From a checkpoint of a small mixture-of-experts model trained on Wikipedia: vocabulary 16384.
Below are experts of layer 6 (counted from 0) of a mixture-of-experts language model. Rows are named up (a neuron's input weights, with its number), down (a neuron's output weights, with its number) and show model dimensions 80-159. Each number is 128 + 24 x the weight over its row's rms, rounded and kept within 0 to 255. Numbers have three digits each.
Before each expert's rows: "comes before" lists some tokens at least twice as common just after its tokens as in all text. This comes from a sample of Wikipedia text that the model never trained on. Tokens count by the router's weight.

# expert 68
comes before: "| ", "(", "|", "– ", "States", "States "
up0:173126116148134126115138058165123131105123149126120120131137112139132099163142122118121119138139123138082124104134119117120125144130167154118132149070132104153132121086145129165109154119114105110108152135127149094123084133140132109162126133
down0:131107121135151137108128128138142121128149106169121146160111098108144156087144126061125123114138131125150154112103168076143131096134135115132113135086079104129186116113130141068136118119131124152111140074098145116136076128136143155125132083
up1:101124123125124149119135142136114126164170130166138141131067139130173121128121117149140115100111125158144130130160110115103139160117108143088143087114134118135153163144151142098117117095156110151114176121123115141106109096128125114120126116
down1:098125120170156187118136064155122139127075115142096141151124093092148160092117121134168110131082161120117098149103147113157144106112120125107134123127116158151177164116126122148163091125131096157149083146088117150150127133104137156124113142
up2:145128132172075094135121131083081148095110106183105115160150141123096131094149154135122160121139122112127131106132122139109118121124169115118136122155122128087144157121090144102146102154162162100114175145163119107160117154153128158128140119
down2:131115087145116133111114098116110140116176096138139169124109139118144099089102083152102125117123195162128131106170152152125102077146137111121118112159136117138125105129130118123129128149103111108107110142110166117116137161200101106153152196
up3:101140127152158152108158154178103163094098127103120148153103100147132094095150131139131115094148160133127128149122155077149100126150119093135109114139112112133128090143181116120137156149148111145106126113113126112117119159119141137132122131
down3:135143121136164159127130140113141099161155092120124130141119134136092152167102163126131134115133127146067139093137144149104135113093115124154122119153100135137176148073144103106156117098131144134124105130119148130114126109120128133144161150
up4:139145130153141128102118151170105153149129106143147152115119127135133117129125125115147165107130154124142139096109144099164132104161126108124071114214119117163127146146140110112109170144142130148105119118128152101135139128089144102099127145
down4:140160135130149135138123142113164098157111118133156176125099157118100157202107161081122129131149105103120127108149132180119155120113121151149116116146121111146155179118160155106151142117147168121085124117121135166160104100101147104144118132
up5:115148105173167154151112168150146112130101102096147132072090147121130122101139139120133133127124129082086166132189133135158103131134152102148097156138153133157136099160133133191109125135145124135103132167143113122094103139150155113126121135
down5:087142100134106105151132142164145140136146102162146142101103155141138103141121127116114153135132115099127111137112108122122155164099116134106165139149145119129102118158169084142114120102129146113116187098112102191123089096125137087111094107
up6:101127125131179113130114111143141119114160150161147100162137112155096138128156105111121134106118128123163113122151147128054162111179138088159113162099139132146119108144122146144105154135132131125147134147117095084143067120157161115098124141
down6:132145142091116148128139127106137130177128165095070096103148106097135130160140103191164139141125128118145127161153140142127164125137090120142136139119097120129165123106130160130154132110125124165120088122095084188183156122128136131116138141
up7:094161133117101123101118160174112142085145122136109107107118142111118122149137162128119120116095109139111121096142113120120092140170071210123135123141125115140112153126113120151141137124119137181129147128151127155179138140123190144144154149
down7:137139149126113119069128085103120113110118120091119128171115138127123176147106173103129155137153116116145148141119135109104145136180132123125128143100118089143121158159129116124131107148141095122084124166130103165128169079106117091122127093
up8:122108114144143132137117136088126097165167140147099127135088153143081121104118140123159077133145111157152116177144099141134093102114116135139111108127190126149141166129110122142127159125143121126113188151098146135117118107138108106118109129
down8:110110100160158123110125127145124129175146155094115163186159133167140113120091113066112082098037132177104110126108144176120108139114097132117126103145092111119115125149134126109126134121146140143161124114138163108122138125119127126126100145
up9:121119143114111173102138131129113165124145106128126096113110166132148113088099114104148082106147121099145167117103142116136101081193155119135102132172114142142178079102168101157136105131130111135146105132135166119104119163127130112136142116
down9:126176090112150110143125165102130094133117068155123149149098127112109091155114103133125154125138111066124136130144097151117130133067136160079099133126149141136166177114132161095128127163168125130128101147160139167164160121106156104125087121
up10:117134101122090125128109143138103173079099119140133089139112133120091119079143148117122196115132125168098116104133107128115123134134158189107114120153151106132108150121125125154116151115112151156121167137133082127144102127110175113099108128
down10:124111103167138139122121110113179143139127098140116139116119135114141105086123133112139121100156153141079104121131130146148114120134143133101141119091140141145162138134140143125131128151096131095134144155102140132153110130140115114173076171
up11:131115134122111102130123120145139146159130155126124154155105129170127080106116098145111124131171119134121098160135102131151097115126145138120125125115154155109102164106119130108124088124138186139150150142122097109127122110134135141120131127
down11:160127128146104128106107156108138152168112172139165166141124112142134126133145121099108093128123109132153148126119173166173139099122110106121163114106144086088123074135173080145140140092086110129183103121131144119074147150150169108126138107
up12:152099120141144146139107113151130148117133106086115096096127132104120101107161121101112155129129113147106153126136121130148108110175130099123169152168106131161107110119106151087148123114156126125103080154124115137152131141107130114084115142
down12:097146111141097151123090108133160145136141109140170156127129143110132124196111145140129151143166122093100130146147133142113139130131136157130190135167077144141087150158159114143132138089150149064111162132081131133136114135123127091144144119

# expert 29
comes before: "| ", "place ", "World ", "season", "medal ", "in "
up0:139109105133115130086123173111079128128146155171112123117140124162127121129127173105131118131149151172163102131116133094085154087141099141098177123153110126123144140121113118147135121111128122131144178129127114127126047148144170109121158113
down0:132148137088111132095144121114139133138155149092170173166116132153089107119114076108164119149126126104153110131115187066160136126107071096101109171126103086124113095176147139137115117134200150138134127099131120141144188142151130120098137148
up1:112123138119163137110139146116103143190100167111126120135137131162104114157099119159136121164122125136176118169116118099125123167105118113174139137110144089129119108148085145057157104121133128184152138095121144141101113112116131113154090092
down1:114090136146126133146120152120135098143126131126101135146131179102106097129153132115108148131125125131125124142122103094057154094158126102106144112148170112123171114106140158150145123141077083109159098188133098135129112146138133119093149093
up2:094099076093157147135138102165140067168088130113117095126151132158099120143126107135173093111079138129120165107100125092113177149135148172125114123117107142147171135170071092127104100118135117100114110141113133102116115108173121153157108127
down2:094119169092141153136113146102102140154150145112130134191164156163122085110091162127105118123157126169136078132136096129071127124164147116152128124128140134164117176132164130139142101110098094131114135128123198151144085118140112186127164145
up3:134149135132061149171166107108136111105143083088146105089123129097139143106119117160120093152072123107103167121115112105158149108165151118137166145096110151091135105105119106137124089126120097136162137123118147171136078126151130110140143131
down3:143151135137115151120133108186167076129143114129166100103138143161129135111132156064133135148121135143145092146143166106129117124138122170144096093152087151101128123156102095114127050139149135113136132109128130143119140148121096070108144120
up4:171156100131080138120141138170107135128200112129150124067134134104131146123078104123115102134141139120128097118142130138148122109154126118168152147142093150136144115110125144158129065119125160150142105134176123104152108103127132158132165145
down4:134143155130103109125121163093162153101144129148123139161160096123139148140148098155167132144137139134110116191137162095142134129161088122138124114115148099073114120112113144136140083069126126131156122087098135153113141115130139144143124129
up5:125122133165164117126129174151138119114120172110124082123111149123095154160149107107127128151101152169127150114156164117095112161126108108144155141162123132089108088112138128120120125128183190139086144146125148141109148117140106106118095143
down5:155127152166146165164085124107093179160122142128078113129120137126157091135100136104135090123152172095138126115170118126150091140130139139126142163096127130143127139128119111153118158144136106103120136133170111135177142109102142139130186113
up6:088171094094106110147083172110143122118127138157148113160133119131069131129208139103132154174141147115123116093152103124120159148147082127115099117139110084138164150136114144112158178136128120101126128125114109131107099095124143083138105106
down6:119124160128167144128132110146092151090135088121094136112090160143160127106096128122093095102131150165141111122148142112101130102119096125124170138112119135151139172138079127141127140145139158140145128122106124133179117134166131179142160144
up7:095121154153141143153093121128158114134169175185127121096160147141126165140101121123140120143118152159118135152128116131120068145165144111181125137118099123108157136125098055162164081113107149110140171136131144091096139145156137161103127155
down7:147135117146103104150094167102124075157137143095110134152158121087106194101136116128143088129122103149108127115118160151136139142116142134148184119190110098123142156123123118110135081149107121120133085153156138126145144140153120115095156120
up8:164128160163125089141130125095166158145152117126157131138126095135075128128166171112121173160127128116112130115137087156157095135130128150108140126099144129112109120068136114143121180152135124149101097134127117086063146136114113104119128097
down8:130144095089112118112138122162148125160139111140091093066113116137120117194138124139073152087133110144116162147102133153101150133115121136101148117134122142112130135117159123125106131165118115086129108120119133156132149162116140116113088173
up9:131155112119109079167110121123110074102120087104157131119123118091136145151110083150094160098139145126151117136174126157159134149115118077134110158110125129147164152163137145099141116119115120104127130148106113192160127097136136154067105155
down9:123116088104124141098108140105117121077138101154141150133125118142149154119167148125122128093151108134142131126115122152121136135148180132135206128122173157135088124107160116133149156125155140113128157155153131146115159124110099095105144118
up10:120085135174141147103077141130174117141173125100164092157154144106157166127143126127167101095115141144105143135149125137120057131123167110123119129149119119133107144123133118123108150100117131134067132126100138139171105181129135091160119071
down10:100128124122133135135108135096147144139109079126136156135139092108142141147102146172083085108152168126103126155176172150130153140124120131136124139140127122127145136125155111164124122104132122097099116128171108157194097104115122174113113144
up11:153118119143101135152136100173184157104181096103103131136167123116110152136151150151125094116132108171124120168122145112109120151153091139155147113097125152129106138096137126097097109161130160118129120105132181102124125135164085127128162117
down11:144153125120127141100136147077143122167115132136113134145133105105092154135129106135132108117144141135119138101141115148173127146097109128128103143164126129096099106101100129152091105125110124129176107147144133141162141145145119109109074181
up12:121082138121144078117124123105125151182108131144103166140138158128123095134076107140160132131156142090152113117146170105159108147097144087077141109124131119140133139102103111130099123123146131129119143133140100136135141113105136128109071148
down12:093120116155135130115106115137143134105106094093145146140172134089146169103110139106157088115121112140133117094095136120158101135130157113114120125108133128139153092071153108108144107153125110112108142118119100133126116150108146135082159113

# expert 107
comes before: "| ", "|", "(", "hold ", "/ ", "Democrats "
up0:153108069151116103126140082108143131144145103155136145131108166108117113125122140120149084159124142106140120120123147113159099095106118116135139099150109097108140147168156131110046127111152141108104137137106119142102127096128131102144114090
down0:123134172105096085129157137073138130143111086152121128152119157155130157085135161139137135191136126107117155118113135114153147149122109126127135156115144109122087171146129118147132127137161148101125095136133136172094173168120119113113153116
up1:137119130152152139106127105133169087140125148158125106173106166165139126143154138131149076131152080153114138049122125110123122134115123158152143113151117115069145099125054079100076159141183133159118138146167126094104106093112166078126122132
down1:154137115144090124101114131075163103142146122120113143144147111129135108125131171135111082157118128084148131126156159128163144148074125089122106185160084115117125099150101137128102108136120136127142094171161116161157207182122120090153161110
up2:160098149134164160143163135135087126130118191112103112121127129179115142150133106061123112136158159112169142104149120119151124133150114083122122124118164141159121051127180091171160126083142095150156112110119109109122091141165145120090103092
down2:116092114153116077124142151151105133125165098135110125092091101159126127117108091091157145127168162140136118123147114166148156157128131101131134136173128120123105090099093128143117106143117131124117131110083130150123129097163084081124164115
up3:112186078089137147138123137182149151098159158130108187141125160110121121115124114117131150144131138136070149126124126155103107138101149120148145123160112122107098147125126137153158073101129149120095168115114112120157155135130104170157105109
down3:116133095120122116152126141112134139088111126118149135186092126142160163150154141143130145127113137118110136172102132139135107131106088098115168113103118143127103120132135132156146094119150102090105101119100131119139160134111091138134126152
up4:112161138140125155147133146149162169084153143136140168090121193111081121133149131095158124140118135105087159081155097134157092112110130171149113141167134157077133131122135105128128137100162136101089130149102083102138116152116106146111147101
down4:079159124169119143174132157126152118112103136127124141140123112115140106120140132113158131154101159098142163146164124146128083115137115153107139121057172125141135133143171102126153073106165073115117126122108096077089080099113156149125120105
up5:122144084119058131128133153081137074137140146131152153113125125108077094127110121148129100103165156134163116121114121136107133122140141120080098129126208145138133133111122093119145141106126115136140138148100083134134135144117119103102099112
down5:100078130118091120096101130093115092148119152089127121123085126113156090130114139104137127113179120119108123114097075162133114113131119140133143082148119139130080092086124139126108099173117138120141124144101135121065145102118127112138119136
up6:101174148152128147127115159107140125129123173157091130173143141117147131182142143145118112110124081140129136111125118096102162137178130153151098110127099146110151072147110121116160107127170146139135111135171110085140130127128166163102113145
down6:229163133142146125146105163124172077112106074103115137100163088105154120108106132124115143154125109110120126124096137108107143104119122143130103133198100129083150112163096135097097155143112169159108131144149097117173134156121164141140140124
up7:097149128207122092134142112139122178156089107066156153129136135139128116112168110091158121139119178125119163139177112137108116166139104152159120100128145107127141122120079075120081114120141137130090132131120146123117117146144126126126086092
down7:179159203127162124112140110135136143140141118096111100125135095123161157122095131134136163107133079138116109096141134123130166101132208170084108148128137091139092122113109149145131126118107171055097179133129105119133127123149149123159133153
up8:124142113142149155163144144137150155122149094128096137133163150113111106115109098121149096188123135113112155141160116098130132137133121138131088141138140108076154117157125114105097150152126125166125112154096092091138119157133135124146106132
down8:124086152146133118126074135156113117122167132135122105144085118119143103128167126137153091138084181105122166140136152110148097105094087137141156127144130118108094140156149116125156070118161128123142053128158147146138164144127115124093122148
up9:108116091135122122147124118123119143159126146148142131131165119133068111082115190127142121120083151136131170139160110125150101141112137162121126109150120118101173113120106103123093145108112107143071144153120115144120123141109133139101128083
down9:128152162097117144161175134141123171112125116133151151130152158160104125139135104111154137140137112104132143151160148133125158119138094171123159093090122134127145101139116132150131077111153099112159111164064146170069104122125115159103140106
up10:149127156185166130139117078103143123114121122187130143156140121146133088166139130100112093107143122123099139077135112131109112149166103146177127121110103113103156159121059084120130110132140127091096136142147143120124104121120107128143124104
down10:189118117160087104103132145130170093128170118099118120117147097141130141101142139155139132116123116097127107077123139123165154123077167103104098146146126090119123139153091129128111130124140117129135093154184100153170152197096136124169150125
up11:127094126109118151165113152152110074112150122112119145105144120102094125134126118135129139087161117144113130104137134143092106098127113103099144102146159116133150106098085118129195150133120145123133100121117126147089089128146146172106100127
down11:109114120095117119138135137074163159137139138101144124158120069189124157094142128108103136144154100163141129135125137168132143155096149120087119095113128115132076110083125151097115095163115158091080148120098100119080147127117127101157166132
up12:107137140142071094133179134132152159103110146128144115114152133071118070137118137134099137132147144133110097082117123109160141142143100178138137087102096139163118162113111136108143145155127143134103123169160170109135130165109110134114164101
down12:221181137151151122133075115131150129144137102083140104122165111103100106126165124107117127162154149101114139137124098111124144144114141143145111117142133115112115143154133074114072159117109178114133133149128107121152114145097150114118117111